Weights of a small mixture-of-experts language model, trained from scratch on English Wikipedia.
Size: 10 layers, width 384, vocabulary 50257.
Experts: 32 experts in each of 9 layers, 176 SwiGLU neurons an expert, 4 picks a token.
Training: a variant of SOAP for the experts, 305M tokens, 5209 steps.
Below are experts of layer 4 (counted from 0) of a mixture-of-experts language model. Rows are named router (the router's row for the expert), gate (a neuron's input weights, with its number), up (a neuron's input weights, with its number) and show model dimensions 288-383. Each number is 128 + 32 x the weight over its row's rms, rounded and kept within 0 to 255.
After each expert's rows: "comes after" lists some tokens at least twice as common just before its tokens as in all text. This comes from a sample of Wikipedia text that the model never trained on. Tokens count by the router's weight.

# expert 10
router [ 84 127 221 102 158 124 147 127 121  78 147 181 163 166 146  79  98 143 126 124  98  89 122  96  96  76 108 161  93 116 114  76  92 125 105  94 107 111  98 132 158 146 145 141 185 166 167 109 136 127  59 132  72 118 175  61 103 121 163 106 129 130 146 168 137 137 122  99 120 204 147 105 126 200 112 159 170 102  98 184 156 168 145 118 110 179 133 101 116  93 119  70 152  87 147 126]
gate0 [ 78 131 115 138 145 174 108 147 150 173 134 126  93 209 172 162 140 217 134 142  64  93  99 166  89  78 115 115 122  78 133 137 146  90 114 108 102  98 105 105  76 101 113 143 120 138 139 137 117 121 125 155 152 146 136  79  94  97 113 124 132  70 153 154  86 152 106 116 149 172 167 210 118 235 151 140  88 176 109 170  63  83 113 113 133 157 107 146  70 111 141 131 136 158 171 133]
up0 [124 126 166 122  83  76 146 137 110 142 118 137 188 163 205 181 112 118 141 119 137 170 134  71 181 135 197  70 151 145 106  68 172 125 188 123 115 142 106 131 137 165 155 193 144 115 163  86 153  95  67 125 160 166 115 144  93 137 116 155  76 105 176  93 203 164 100  79 159 121  67 132 118 126 126 130 104 127 113 196 178  68  93 133 136 109 125 109 102 131 127 154 111 146  77 140]
comes after: "\n", " |", " ==", " =", "===", "."

# expert 29
router [235 168 141 193 150  76 153 122  97  83 160  92  77 120 117  84  98  95 136 136 114 116 112 117 106 144 138 143 121 155 101 112  80 148  93 138 126 140 111 130 111 156 165 110 111 146 127  88 166  87 124 129 114 137  46  75 134 103 132 122 120 171 121  99  92 141 192 101 174 124 199 164 108 100 110  93 167 216 178  67  62 103 167 130  88 176 155 138 104 138 106  89  52 142 141 123]
gate0 [150  99 112  91 142 100 122 171 137 131 105 126 193 125 111 154 139 143 174  97  86 112  96  76 133 139 155 128 152 189  82 141 168 149  63 199 126 130 150 104 109  66 136 112 145 147  79 103 141 143  99  75  71  95 178  56 123  71 124  96 131 171 142 117 109 153 143 143 154  82 127 154  94 194 189  57 190  69  82 181 142  99 159 156 115  84 133 115 147 150 104 158 123 145  85 132]
up0 [154 143 142 133  87  56  51  94  99 106 113 119 122 133 151 133 153 134 111  71  75 101  98 126 114 113 154 128 154 125 128 106 158 131 123 153 151 177 141 197 137 154 121  92  92 150 116 106 132 120 165 106 103 135  94 195 147  98  94 133 100 126 140  91 107 112  83 188 136 138 177 150 120  85  64 154  93 118 164 118  70 145 124  98 127 136 130 137 155 118 160  85 144 148 141 164]
comes after: "\n", " |", "-", "|", " /", ":"

# expert 13
router [216 173  87 124 187 122 120 179  78 140 119  85 133 136 134 190  89  83 120 100 103  93  61 132  78 130  91  91 202 160 129 135  68 143 127 171 105 118 178  92  81 161 134 130 138 104 139  62 114 137 131 103 138 150 122 112  65  98 124  93 155 168 112 110  94 130 132 149 141 149 101 154 100 141  90 168 126 103 104 150  96  91 113  90 130  86  99 125  91 171  47 120  97 113  98 119]
gate0 [106  92 114 148 112 162  85 114  95 146 122 151 101 178 115 119 130 132 184 150  71 190 120  58 129 122 122 102 100 101 150 195 122 115 179  90 147 110 166 152 179  75  91 139 134 188  77 135 152 126  85 133 137 201 100 155 120 172 120 173 143 106 102 147 156 136 119 131  92 139 112  66 194 131 134 121 123 116 140 114 128  90 132  97 185  95 129 170 161  78 120  93  98 132 135 125]
up0 [165  90 109 163 129 169 136 134 138 103 105 107 148  67 107 140 159  42 137 162 109 169 103 139 195 104 113  58  93 100 139 138 153 126 163  83  97 115 176 117 166  89 137 127 164 169 116 147  78 120 177 107 140  85 167 126 147 174 162 104 110 153  97 130 137 135 121 191  73 112  77 121  94 125 149 141 105  67  31 121 131 108 102  73 157 106 189 120 162 156 118 166 114  90 160 104]
comes after: " |", "|", ":", " /", " No.", ";"

# expert 20
router [123 137 123  90  89  60 115 182  93  94  87  90 105 102 126 130 131 165 148  56 172 124 130 158 106 168 131 146 133 106 133 177 111 139 195 188 138  86 103 128 205 155 139 119 142 146 187 107 145  54 130  97 110 165 166  89 150  82 112 144 139 139  97  80 112 104 117 104 186 122 120  82  89 136 103 134 205  92 139 126 158 117 148 156  89  84 134 111 125 128 118 121 120 131 160 141]
gate0 [132 129  84 151 136 132 109 105  83  78 166  69 149  95 120 136 127 172 120 171 158 132 130 140 113 122 154 133  97  75 108 140 141 109 160 183  62 181 159 133 127  92  68 129 100 145 132 123  74 110 128 199 122 130 121 129 105  65  94 155 109 155 157 116 117 137 161 100 110 156 111 118 142 147 154 109 136 124 156 140 161 173 151 116 168 126 124 113 143  65 112 108 181 152 124  90]
up0 [129 148 144 114 131 133 114  51 227 130 164 139 174 159 161 131 107 139 142 133 146 129 114  86 109 170 118 121  61 125 158  93 156  80 125 160  61 140  97 135 146 121 134 190 147  84 143 126 107 158 139 141 116 105  94 151 125 107 122 167 128 135 141  82 120  84 150 186 114  83 135 122 152 137 213 127 131 155 103  84 112 156 107 116 173 154 175 115 101 129 131  96 131  83 141 122]
comes after: "-", " the", " of", " and", "|", " The"

# expert 2
router [166  86 111 115 131 136 102 149 214 126 139 181  74 171 129 150 107 104 136  62  69 101 152 113 152 158 176  57 139 141 107  94 144 112 153 116 138  98 154 119 173  99 104 134 114 156 168 185 172 101 176  62 123  80 133 138 132  89  95  46 157 105 155 101 118 120 159  71 145 120 112 105 151 137 146 119 143 139 186  90  79 162 174 133 165 183  98  91 119 166 106 117 166  90 210 195]
gate0 [111 150 141 108 136 142 104 100 134 161 118 111 114 165 138 163 124 125 111 154 172 126  63 170 115  56 128 103  92 133 110 109 178  99 151  84  85  87 131  60 170 151 117 120 115 152  95 117 168 148  98 167  77 129 127 148 131  43 122 166  94 148 152 123 101 188 141  93  95 169 160  40 126  87 172 128 129 106  84 101 183  84 182 107 142 186 168 104 110 194 117 112 134 133 143 125]
up0 [ 85 149 152 178 131 173  69 145 156 154 124 127 171 103 173  99  80 117 122 122  63 129 121  87 160  98  99 153 110 111 170  91  92 141 111 104 138 136  83 159  69 146 107 114 112  88 119 162  75 128  95 157 160 158 186 133 139 118 127 147 146 131 166 114 179 156  89 103  95 104 142 189 158 152 101 164 119 148 114  62 156 141 120 169 148 160 129 193  74  98 127 146 121  80 119 162]
comes after: " of", " in", " to", " at", " on", " for"

# expert 6
router [147 104 109 132 146 140 166 186 161 121 169 146 101 196 132 149 111 168 179 106  67 146 154  76  93 142 119 116 140 151 109 114  60 110 105 159 190 149 100 164 117 121  94 146 118 170  86 143 125 163 180 186 134 114 158 121 178 141 133 111 111 120  85 167 132 133 175 127 155 122 102  92 115 137  99 121 108  98 134 127 102 102 129  85 138 123 140 137 176 141  78 158 107 107 156 144]
gate0 [151 139 136 149 108 169 129 123  93 168  32 110 137 156 176  66 117 160 132 128 118 183 102 133 143 220 155 116 130 140 143 131 152 118 157 151 130 155  54  86 193 150 120 151 124 117 158 125  74 133 155 119 158 149 102 143 162 156 167 113  67 130  87  72 129 139  95 108 136 120 143 108  93 122 115  93 126 137 154 142  78 129 144 150 119 102 120 101 124 196 127  93 154  85 117 107]
up0 [168 106 101 114 102 154 106 146 103  98 118 132  77 160 110  87 133 147  82  98 169 122  85  77 206 182 121 117  92  98  73 112 120 140 110 179 164 127  89  93 118  58 160 136 167 145 141 120 102 143 113 126 159 144 112 109 159 152 133 160 108 110  98 165 135 126 162 131 122 155 130 113 178 110 148 140 133 178 167  69 112 159 101 100 194 110 171 134 158 134 126 119 106 137  98 182]
comes after: " |", " a", " an", " most", " his", " more"

# expert 24
router [164 173 151 130 105 160 132 192 144 132 123 172  80 135 145 154 180 152 133 144 121 132  88  95 108  88 143 177 101 121 112 120 138 146  85  79 122 110 143 110 163 141 165 129 141 108 122 156 114 112 159 162  96 161 138 157 142 124 160  93 108 170 186 172 119 133 186 163 147 123 142  98 124  87  90 154 106 135 126 118 109 134 120 142  96 139 158 149 115 173  89 152 143 105 163 155]
gate0 [140 158  91 142 146 126  78 117 145 151 122 166 152 149 114 129 159 190 105 121 147  89 140 140 113 238 203  84 166 183 108 128 119 116  66 151 140 115 140 151  96 170 163 125 101 107 153  94 155 132 130  80 200 145 154 160 222 143 185 120 121 165 123 133  99 114 124 119 150 184 105 156 129 131 126  99  91 113 119  98 155 122 146 157  70 170 128 136 105 160 131 108 135  85 122 150]
up0 [ 89 144 134 138 127 110 109 139 190 107 133  93 116  86 136 139 122 140 106 146 119 108  88 125 167 136 195 145 171 171  52  86 126 109 116 115 115 197 131  97 125  84 153 180 147 143 146 121 194 150  71 116 197  94  80 206 129  95 191 108 135 137 112 140 105 171 108  75 115 103 155 118  97 118 116 116 193  97 137 109  84 151 149 137 146 135 133 158  89 128 162 154 117  96 147 144]
comes after: "\n", " New", "b", "ab", "n", "av"

# expert 26
router [126 140 162 126 142 116 146 176 143  95 142  95 102 131  90 147 159 102 135 138 138 195 132 119 119 161 103  81 123 185 164  92  64 115  99 149 175 132 180 119  74  87 111 134 134 183 165 149  87 137  90  82 137 103 136 126 146  99 152 151 129 109 100  98 112 125 116 100 153 122 167  66 107 115 117 134 166  98 115 130  60 161 143  95 115 148 102 100 126 124 132 118 164 120 154  97]
gate0 [196 109 149  68 136 119 117 138 157 128 128 132 115 102  91 101 131 108 100 137  77 125 168 100 153 167 108 143 187 159 127 156 160 178 107 153 145 190 179  86 144 102 110 118 131 112 158 123 106 175 123 133 182 142 124  66 207 150 121  65 102 148 153 110 112 144 108 115 147 136 132 144  69 130 158  91 113  80  94 110 163 139 141 140 122 103 145  83 123 143 166 100 126  89 141 150]
up0 [144 108 140 184 110 114 193  74 132 138 156 231 110 105 165  27 170  66 163 131 129 127  92  75  98 133 153 156 144 159 151 104 147  91 112 127 159 128 133  93 171 160 147 144 163 106 129 130  93 112 134 168 113 129 123  70 138 157 110  84 104 204 180 180 141 133 137 133  66 223 141 150 121  89 121 121 111 103 145 132 162 113 120 153 134 107 125 100 132 110 168 172 112 135 149 140]
comes after: " the", " The", " a", " and", "The", " his"

# expert 5
router [155 165 130  74 117 178 141 106 136  80 112 150 143 138  95 108 151 114 100 155 111 109 154 113  54 137 163 124  84  86 128 114 104 162  97 117 154 158  76 138  70 167  89 119 184 159 120 124 146 129 147 138 101  96 146 112  84 135 104 197 130  79 116 123 154 174 117 139 186  99 138 150  64 156 147  94  95 191  88 139 119 114 166 123 128 136  98 125 130 173 127 109  99 139 173 105]
gate0 [150 112 128 154 131  61  92 134 122  71 110 126 136 140 142 114 130  98 206 188 148 103 125 113 158  97 168 105 124  92 161 144 116 139  97 145  87 152 109 106  98 155  82 134 183  85 126 100 155 153 110 108 128 160 142 133 141 132 176 164 145 110  93 167 153 113 115 164  78  69 121 107  96 209 156 137 123 123 108 106 117  96 154 119 166 149 102 121 168 140 169 114 210 131 136  51]
up0 [181 108 146 103 119 121 130 201 146  99  84 101 209 150 122 136 135  99 129  84  88  77  93  97 188 153 132  79 154 121  88 192 122 101  93 131 140 122 129 121 117 121 161  87 118 158 146  97 126 136 114  97  80 126 183 161 104 129 109 126 116 132 117 121 159  95  77 127  44 119 174 176 145  93  81 155 204 135 119 145  74  96 138 111  93 105 155  86 110 186 158 151  97  85  72 166]
comes after: "\n", " =", "==", "ar", " Year", "or"

# expert 0
router [133  95 118 161 144 151 143  95 187 131 140 174 155 108 169 164 111 106 115 169  97 114 123 193 101 187 154 127 139 138  90  62 153 158 219 179 132 107 112 136 163 132 149 102 176  97  56 141  91  75  84 119 106 185 127 151 107  96 118 115 123 141 203 114 164 137 134 179 175 125 150 108  89 109 108 165 153 156 127 141  55 102 137  97 145 128 106 139  82 121 148  85 172 131 170  92]
gate0 [198 120 117 202 102 174 112 134 117  49 115 106 134 138 109 106 107 118 117 110  86 136 159 101 146 112 141  69 101 107 107 140 149  61 169 125  88  82 127 114  95 170  43  86 117 178 123 124 156  61 167 130 126 140 209  87 149  67  96 138 150  80 152 134 161  73  93 120 154 112  95  57  78 116 188 113 149 141 161 145 123  89  93  95 130 118  93 110 131 176 142 154 177 124 109  88]
up0 [139 144 156 164 152 124 133  79 110 107 159 128 147 154  49 127 107  74 164 130 204 114  97 105 157 151 135 176 141  86 173 114 145 191 128 126 117 115  95 109  66 131 156  99 139  74 113 131 120  79 147 127 163 147 150 154 167 189 107 122  84 123 117 120 101 202 139 101  95 107 190 103 178 126 110 146 140 169 144  93 107 149 108  97 153  88 116  85 118 134 104 133  69 144 122 118]
comes after: " ", " 0", " 1", " —", " 2", ")"

# expert 4
router [136 151 169 106 125 108 134 147 129  98  97 120 132  82 139 121 109  73  99 124 117 108 170 134  41  99 148 105 106 183 102 168 127 170 120 130 123 141 152 122 150 119 150 156 115 161 179  84 146  74 142  75 133 165  82 108 164 122 181 150 114 128 103 140 116 145 187 115 132  88 157 123 112  78 110 139 174 131 121 186 148 125 120 124 149 112 130 147 121  61 154 153 121  67 182 121]
gate0 [163 184 137 172 127 134  82 110 101 174 117 141 113 164  89 130 121  86 175  88 196 152 101  94  99  88 152 187  81 101 111 171 123  99  88 165 135 149 115 105 163  80 120  30  78 129 189 212 114  79 115 110 103  78 135  42  99 125  79 160 160 148 160 187 123 114 144 119 147 142 135  87 119 113 150 109 183  92 136 163 139 137 121 113 151 112 107 132 108  96 107 128  73 143 178 168]
up0 [186 194 183 113 119 107 111 146 140 126 177  97  50  38 174 158 129  93 134 116  89 129  92  90  80 143  83 178 132 117 162  62 156 181 130 104 146 151 144 124 134 154 112  95 154 105 160 172 152 144 103 162 104 182 104  96  72 140 121  77 127 108 137 171  58 136 157 118 132 139 138 136 181 187 201 123 123 125 155 111 102  82 133 102 170 144 151  85 126 124 148  92 136 119 145 133]
comes after: " the", " a", " and", " to", " of", " his"

# expert 21
router [155 108 132  51 152  92 195 115 157  65  92 136 111  94  88  95 138  85 105 145 115  79 151 148  41 129 160 101 105 148 138 173 145 140 136  70 135 182 163 121 168 105 159 142 201 151 163 119 115  86 171 180 122 104  96  97 161 130 196  97 134  94 143 155 102 159 142 119 191  85 157 140 108 156 109 175 144 137 107 184 162 143 127 109 132 150 166  88 100 117 125 122 147 133 137  96]
gate0 [116  91 138 123 131 139  47 113 134 106 137 140 158 175  54  99 108 111 171 202  96 100 102 141  87 151 135 115 115 115 142 117 134 141 140  98 103 116 157 109 182 200  85 136  94 111 169 114 133 143 100 156  56 147  70 154 161 190  98  80 115  93 173 149 194  69 118 151 194  98 148  92 154 124 105 169 101  88 185 149 187 171 148 103 114 161  62 137 113 112 126 108 105 192 120 156]
up0 [164 191 116  97  74  70  91 119 129 139  92  93 126  85 140 122  49 205 178 155  64 173  60 158 130 130 117 144 201 188 112  75  92 113  91 166  96 126 102 138 111 132 116 125  84 118 189  76 104 129 155  92 118 146 117 179 159 119 140 126  60 146 130 164 114 106 171  75 183 128 209 150 100 132 131 168 112 202 133 133  98  41 126 117 142 153 148  87 144 108 109  99 140 127 150 124]
comes after: " the", " a", " The", " his", "'s", " an"

# expert 22
router [180 146 103 147 117 172 229 106 132  35 142 118 121 137 173 179  85 103 132 183 105 123 143 185 111 167 121 125 147 118 159 127 145 114 145 157 138 119  65 104 157 105 148 127 161 105 150 143 166 148  96 140 113 137 107 181 139 125 142  60 177 139  81 140 145 103 159  80 128 101 111  87 167 115 131 112 175 103 140 107 136 111 100 142  92 114 155 116 127 118 107 142 119  99 143 152]
gate0 [ 67 130 108 107 112 102 126 129  92 134 212 182 185  98 148 125  71 149 170 166 120 128 109  79 172 156 120 138 101 152  92 140 108 122 159 136 156 155  96  80 109  95 128 114 123 172 141 121 161 104 126  70 143 146 108 152 108 174  77 152 108 144  91 146 182 123 107 132 118 155 143 136 157 117 112 154  92 148 179  92 195 144 122 170 135 153 144 146 109 116  72 140 109 106 209 112]
up0 [156  86 130 160 107 133 156 120 119 114 124 129 219 129 157 142 113  94 140  85  95 137 129 112 192 102 155 148 111 178 175 139 118 104 116 162 108 117 118 110 148 174 142 138 146 150 120 170 183 120 171 107 149 165 176 110 103 106 114 108 205  16 115 130  61 122 142 145 137 140  75 123 135 122  98 166 120 177 160  72 173 104 157  99 153 139  80 144 129 142 103 155 172 117 141 166]
comes after: " was", " is", " to", " were", " be", " and"

# expert 12
router [166 195  89 185 176 174 156 142  99 153 148 130 164 170 152 134  65  99  61 161 179 125  80 164 150 135  72 159 204  72 147 146 119 156 155 161  89 173  86  73 113 132  86 116  71  77 144 165 166 102 137 142  75 197 139 129 125 148 111 119  98  96 144 161  57 127 183 123 170 120 163 111 138 140 147 115 137 146 136  82 100  50 106 118 138 120 108 151 139 123 140 113  44 125  95 115]
gate0 [ 93 160 157 141 165 118 122 140 127  74 123 106 109 117 124 186  83 161 122 129  74  66 195 147 147 118 134 157 125 173 166 138 111 132 138  93  94 140  93 119 133 129 160 142 157 174 149 158 103  97 179 138  67 171  29 115 111 107 189 124  67 115  47 154 206 157 106  66 147 137  75 164 139 123 176 130 158 122 133 155 141 158 161 124 104 155 129 151 114 116 136 105 154 115  96 173]
up0 [159 106 156 164 135  64 112 103 148 152 143 133 162 101 158  98 171  99 162 121 104 120  90 105 130 170 146 131  72 102 120 120 127 191 116  94 125 106  69 153 116 105 101 157 127 160 103 107  80 137 149  81 147 197 150 114 116 151 198  90  99 172 101 107 159 142 191 149 107 173 153 114 103 137 136 113 198  98 136 137 211 149 129 126 120 173 112 136 141 100 136 116  61 100 164  62]
comes after: " |", "|", " was", ";", " he", " University"

# expert 1
router [127 119 159 128 106 138  96 170 143 112 143 107  84 137 110 197 155 141 161 133  58 162 160 147 160  72 118 134  92 193 145 135 125 130  97 147 130 115 112 142 154 113 112 158 124 129 111 119 151  92 155  89 151  90 159 140  99 118 101 129 193 118 132 120 125 182 172 142 136 108  99 127 140 212 147 190 166 119 147 142 129 151 157  94 128 107 137 121  70 106 137  98 154  53 126 121]
gate0 [152 158 119 117 104  61 148 175 153 113 114 162 136  75 183 138 131 150 214 147 179 121  82 136  75 154 154 140 130 168 111  90 126 134 173  65 133 131  62 117 131 119 186 132 138 100 111 116 150 160 139 218  83 153  36 167 142 124  83 139 159  85 129 120 135  87  83  77 139 145 118  81 130 190 131 137 118 124 146  80 154  88 157  96 106 136 146 128 104 173 130 131 152  80 178 138]
up0 [139 112 151 107 155 147  97 129 103 153 120 188 124 145 130 153 119 159 155 107 125 126 135 108 111 138  87 135  98 172 105 197 110  55 157  93 113 113 122 182 127  92 166 123 142  94 222 153 153 124 170  93  84 124 124 150 121 109 183 149 154 129 167 116 126 128  71 126 177 136 133 128 186 182 106 177 174  87 133 174 183 109 149 123 122 138 141 143 169 175 162 128 163 130 128 100]
comes after: " the", " a", "-", " United", " New", "|"

# expert 11
router [133 115  89 169 181 128  35 116 151 105 205 167 148  61 182 117  94 181 162 105 102 162  64 124 114 122 178  94 185  76 107  95 125 110 181 131 104 134 135 195 178 121  76 100 147  80 138 212  66 123 101 137  97 125  79 162 137 156 135 140 134 148 116 128  91 146 114 134 119 139  95 148 186 172 128 176 122 148 143 133 102 196  99 115 115  56 121 129 146 148 133  92 119 108  87 115]
gate0 [111 134 112  78 159  90 173 148 117  36 123 150 115 170 162 118 137 117 109 124 110 128 187 120 126  89 136 176 195 123 125 113 187 171 143 142  84 197 180 115 164 173 118 100 148 189 106 152 101 103 151 139 117 122  82 135 140  90 122 165 132 164 192 166  86  92  80 107  93 152 119 165 131  81 115 146 200 157 170  84 171 101 104 187 116 131 121 108  98 132 126  84 208 147  50  95]
up0 [155 145 112 220 134 129 133 126 164 176 126  73 102 109 164 146 140 214 128 148 127 170 105 176 127 110 165 119 137 121 208  95 113 112  73 163 151 115  91 148 167 140 104  93  95  57 108 142 143 113 164  95  69 167 129 147 119 170 156 131 144 140  72  79 121  60  93 121 148  64 108 121 110  88 114 124 170 176  96 116 145 141 145 136 124 168 115 178 109 125  63  89 164 143 187 122]
comes after: "\n", "-", "\n ", " ", " such", " Preceded"